python train.py --n_layer=10 --d_model=128 --n_experts=32 --experts_per_token=2 --d_expert=32 --d_shared_expert=64 --activation="swiglu" --moe_layers=[2, 3, 4, 5, 6, 7, 8, 9] --router_score="softmax" --normalize_top_k=true --routed_scale=1.41 --balance_loss=0.00402 --balance_bias=false --shared_expert_gate=true --init_std_router=0.0181 --lr_router=0.000723 --vocab_size=2048 --norm="rmsnorm" --norm_eps=1e-05 --tie_embeddings=false --optimizer="soap_variant" --lr=0.00893 --beta1=0.95 --beta2=0.99 --batch_tokens=131072 --seq_len=512 --train_tokens=524000000 --steps=3998 --dataset="wikipedia_en"
Below are experts of layer 7 (counted from 0) of a mixture-of-experts language model. Rows are named router (the router's row for the expert), gate (a neuron's input weights, with its number), up (a neuron's input weights, with its number) and show model dimensions 0-127. Each number is 128 + 24 x the weight over its row's rms, rounded and kept within 0 to 255. Numbers have three digits each.
Before each expert's rows: a language model's description of what the expert responds to. This comes from a sample of Wikipedia text that the model never trained on.

# expert 11
Description: Scientific word fragments
router:120116117154149123083098086146128126095145153124111145097101106087125099137173145132142108109140123154147158146110103133184100132110129143193121091125128119142063090088111123094141112115143146112116169099150124084122154144125100117134121103093143107123135134124114138140166129162140148142140133123123176157149129096139167105130111127147146121099144140092087133118119128099149181179124
gate1:121084167160125128142115149119137143084165178062126193109078096139144103119122182148121110156134103077122136121089097136133114144117132118140126105111116122088116124087091120124157117119165151173078120148171108102152140138163124129105110141117145138142112121128114144100104122111118151139118116127154148148116116129119127163128129135108154138117167146108110117122102067126141122138088
up1:122117137122172114105129144124129121105115146090069104113130154102096113111116099080136097153098133081123124127119132097128176138104146144115112122143159170105151164084133138128132066103117112117128075180112130102107140099103164136094130120133111132124114060114142128107130131107122122152187160147134112109186090123129142125141134079134110116107162128108131095120124121133137140143135

# expert 20
Description: Articles and determiners
router:123140125131147111116142121094131132161137129129154108125149111124129076089079138135131160091123131164120133136153074107104102155109095119138081125155117142152140109154130123083105128161135157146141122143166151121107118156138084137165082112177119124130134109147106147120115109098076102119098107093138142153120154160120118139091166151064136144092138143111150109093125093156164130104123
gate2:119104142110126126097107093098165170133138074141106102160147114143122101141127149137113140135121169170098086118154159135122127118120090137139116120108169129142145116099119083100092145141099127155149125150114128173100144152163152158134096138141106132138149176142135129083131106137107109143090122107106156102137148127122159117129139138075203163153123122092126105100086143139108154127113
up2:138126090139153128147088059163102136132162157120086157123124121138180112128138114103126148133165159126101131115124098075130157128155121121136114108099150103094123136127076109100062130127108157144077139139130151141123121134121158103142132129110151137145087132144137133184124100074128127133094128140090179075142120173151137139137116128129142119120104104136116112125119118132101092141125

# expert 31
Description: Table headers and numbers
router:142133157167156143117130156151103125146134132160091166078129088121129144129134136115122127210103075112119121124131155121130107147123141138132127109097136095168124110138141133150118129136145063131143136148100078152122173136095107122146179156134082099128109136161083140127155116124155141103163141133147127137136089092103145125100135119126103143110152103129113096098164124085142147124154
gate1:120093105117118094109144141128115175111155176113135143098115109125167157135103099106103121131093142124143124145146129115104118160103142109143119152108071116108133143123138133130172120116152124156109127162106110131164176174130113180117150198109104110126125125118130186083155090120131163120114156124133134126149125126093132172093114094115116121128132127103121114137155070125127148180138
up1:135116165140158121141127147159146149114125157147124156149121115133157163113147093131173125132152079113090120063101128112098125153145148124137104115124165138146153114147147118122092086088160113158142163146134081132143109113142124188110139105111101122116144132086102111148098132148167110124114142117109134157190131116148138142125167148131155168123104124106096157101157147151168150107154

# expert 7
Description: Prepositions and conjunctions
router:111113116119116123163171163150133117090173121146151125149146158147156119132091121124131110106145117176125118157158088163089115147128151085134081164139129142117124135092099146166075120142158193140133145103142094128105129142125159125140145099136139124110154129114187113115128143080126107132132173166158147124121190138127104170104130135099107119121098099113112133154131138129146120142117
gate3:129120132120149148085150145148131160138112143106164152161161139117147191151113095142076120139095098111148095160149134162161103128140120128103138127149172134148161152164157134095157128085161106120146109144164113142161109150124140122133111136141116086154122098129114129112078132156188138133147136137151145157142147133122118130138122097089148150116061090099154109123149145115120152106120
up3:128112110122134121131140125124119160164111186132161145107098143097108147138088151155168163110125122132123114110126150141103137136158150128076119174134158140155180113132127155136110155120134083121146116111181120135113082161142143105125107166171152137132141138156115114141099124137109103151145113182113115128146167132128138137150207123133149116131144138123184141116131154104140176102096

# expert 5
Description: Mid-word consonant pieces
router:160134144096077152151133119127117117181166122139119092126111081139169091154129131098178143105155114094111177164140115099127100144090097152122125131144139154137125188156110175095167128113138106113112150094095139126103158112090118128110139128145172120140140122150144104115077095141162130085118125144111116099106138111123118152151119133135144117137096145153100155128113143115109110108101
gate1:136115148144096146139146139112140099145155082133108139122117132139162115142111118135131099127170165105120171101131094154140135111100130129125102156094126157130106144135138113098123103125141131143169131100135159135132116106112124126117095185175155120083119130115177093148155085105134112160129098094152132157152121129113136123132153094089122110129123094185118116143057106162092134096080
up1:168142130147121095138131132107124142108134183121081128136120082122160115133101168114151140142116104137109140149169165114146129128124114136091150145111091114145163166123151103158163141118161125117112173135078109121112091105135124134114131096122127164123094128194102144090151148076099133132099127143101140064116108147130146086107137094149161134135125115163113150125087114141141113145115

# expert 14
Description: Personal name pieces
router:205126110123102133133081172150121134090089115151072124124126115087165138146129153122136130137129142110130111123107135098130095113125104094172120098172112163098117103119138114126105112132099096171149124120134137125091119166147144107125086140119080150174141126112159127130142126095153154138113118099097120107129128125125169103112146145107131124171126127154129090125083155129172171147135
gate1:149129134139156110141113110111151144120163115147166146151132170121139135141160148173178132135102116141116100142136081144129109134114099100129111144118133135088089125085127096109130180173103134149128148124123157098108127132113125140115115103111161136126112157120157131110127102155138125156118137108072129172105128093102180090101177161101154155132120149142149129133059126159090162127141
up1:182132136092145144135104148116119123146084120083128131130140113106117160151137104163131111094124193137103079112127162087145149100107136124134144154197092122168134141147137123070095110145141164144117112128144156143137115136149153145126099116156143116090096125145137105103089107107161124106152126136120145090118150149166157121122130147117141120164099119118137084138090155147138146147162

# expert 30
Description: Decimals, units, statistics
router:114114105145121108138116167094124140102188115132148104158137113147092148128140116131165112123152136101114109110130093142140128099133177125178151076154110125119121119112163129101134153121141161125107113179153100158124156109124052155104120177114103110138106137103154149102124145161128104132150138084131119133140093164109112121132108110132100117105130154096099170158155134140103140083113
gate2:158135155163094136137135084110137130149143111135119116137123098146135107130106139174153132126133114136132125143134140098125087142131133081146134146141148121163144118107105104144137150137096117127078136195155122120144136099120116139075089118121097120132152136138214134101120107108162123155158113112143129089110133140095100184118187107105117122140158146111108145141105131179149111103165
up2:123119088149123140103138155154142180155127127114147139110154105093098142076176146054124118155162120132141110121115105168165164136161130116141140108114176155128107138124130129133163103128159150152094114115146137127135115127126128109136149134055123138116110101157092145141156142131179119094107116159136085092118117134119113107143172166120143133084131104131102105116120131124138120084118

# expert 1
Description: Word-initial first pieces
router:107153154150150122109111099088104151068164133128153135155100135134124110088167155141124107138134096115152137124108098131116130100144146185109154143119153156077147100147120134120120109157095116109149089184102146136123137105170113114112167168128113136085104131133131130123142154087075127111139151151130140123105144092136123161150118128140159109119112077138158138155119083130161096115117
gate1:131081106103144133109134119109124111134123157114137154106116105198145131099138165170167153131098100095106086140109115134111109131096128120102150143100145165126178157123114145153076176161107151108146126133136115176116123087128143151121138149122118129090108137154163141101152116099135118174126169142130130114115167149113144161112150110087119123132142095100154124141152108111134085098160
up1:133135082152109160173135114155124084138094096133104126105116146132114119146128121062141117133151099129094134098145151133100103141098138107126107153145169131148138139124146142139120118180130185130138154113107155089119150109120160138123132117136125104106146128112119128145090125107092081086116103091112045091176087117131128105132120091126158163129141122121114122131127113110112166109101

# expert 2
Description: Commas and list punctuation
router:109145111150138097151154101104191120143100132081103123151174190120157099123125156117144112112142093099072093123152142108137144147138162136141109174162137101119176154123139078120120089107122136162131151143081084122164156113126121120129111133135136135102099110113132151108138095143124122103129136131111098095161109134152165123157139131138121133122096136133152139164118132166112116175131
gate3:162112113123109120091141149125164115116124149151139116154172140099131144159120159095103160117187120156094134121177157152106151167124135114118071140127137130111118162129113145115097097132160155138124166144127126101162141174120103157194110115111163100112097120112130116145114118122113136069129126132132167097115136123119110130153120143158165144112121128160144097123148113136162110195123
up3:129117154129119141153167142129135118175128094126106130168087135174107172151128152112127087135096141118102105135128146085102141166125140133136140121129128170129107084115101167173118176122146089107151115143165119124147104089151126110108123105149148110128127175179142115117107110128110125136101153149117170137148122170104122140168087149106161140142155103102113167163139135140177106138131

# expert 15
Description: Verb endings and auxiliaries
router:103142129159143160180143181145133094115120119140097124121101124164141103166127136108117148135118130151138130122103100129093101145092099101107076118100138153125106127064150078117147138135112146130094144158161167137125143135117140098134175136106127093178127101115129145099154129110098107130102125106132143163159167167123187154135109153087142139115096135160134129156142127146109136143148
gate1:117120115090130144142170150123154120138113092083099096104144173120141119169135102140101128136055138107113122150134152097104135126127119130158128141128149139123120130143122116137115101134121125137069178087106150135129062116115177136102100146129139160136103101112150131130103114123082106102132108116148147155114167150111129138172108127125143166150073141134101158122151112183142150105125
up1:098137104146125138128094155145139159096145123122150159174075093132175135100118162107090126133173118132142139126113076121158102139109114153096115124112145124121112139147139137132136133122127151082129103203153154126145155119115127120176181140143107111154148147158130128147107162099137094132129138155149140133169116083146145155161080139130110148104096116130102163134156159093131131149123

# expert 13
Description: Noun endings and nouns
router:131134138120140121182119124137145146115134153109148129123141059111117102169089117126122180160152111122126136136110117102126050164121141135142123104091107087119163146130128117136105126164118118139126148122105136127127128145108155142125144125130105096183139138079151115143108124060080082131112168122148114140130126147098158155100102096099137168119154134143117104085145097111124148125145
gate3:133150160143117116123141154136141097129124160124162160154091111131093117181094130114124155143138148141154164113112130139152104148156115154115073125073125123112135110119160129097126127149130157095148120144128158149142094058113140110122128137140129118165112106142144134179102125113102096122136158182132188120136128139118115185096124089127155123087160123087095144116120107124144130103100
up3:125107152147149126139151101161176110141111165108159131122136112121167153124094132145092112097142146146157092130143091143119132122142120201109110115116136147156099100135139105109102107152144107132125112140137163135128109136124122094155073119177125184116130083139097118134104127109122134079137103155118130125153145156148142132136138138116139145096143096078147099082096116165174107167106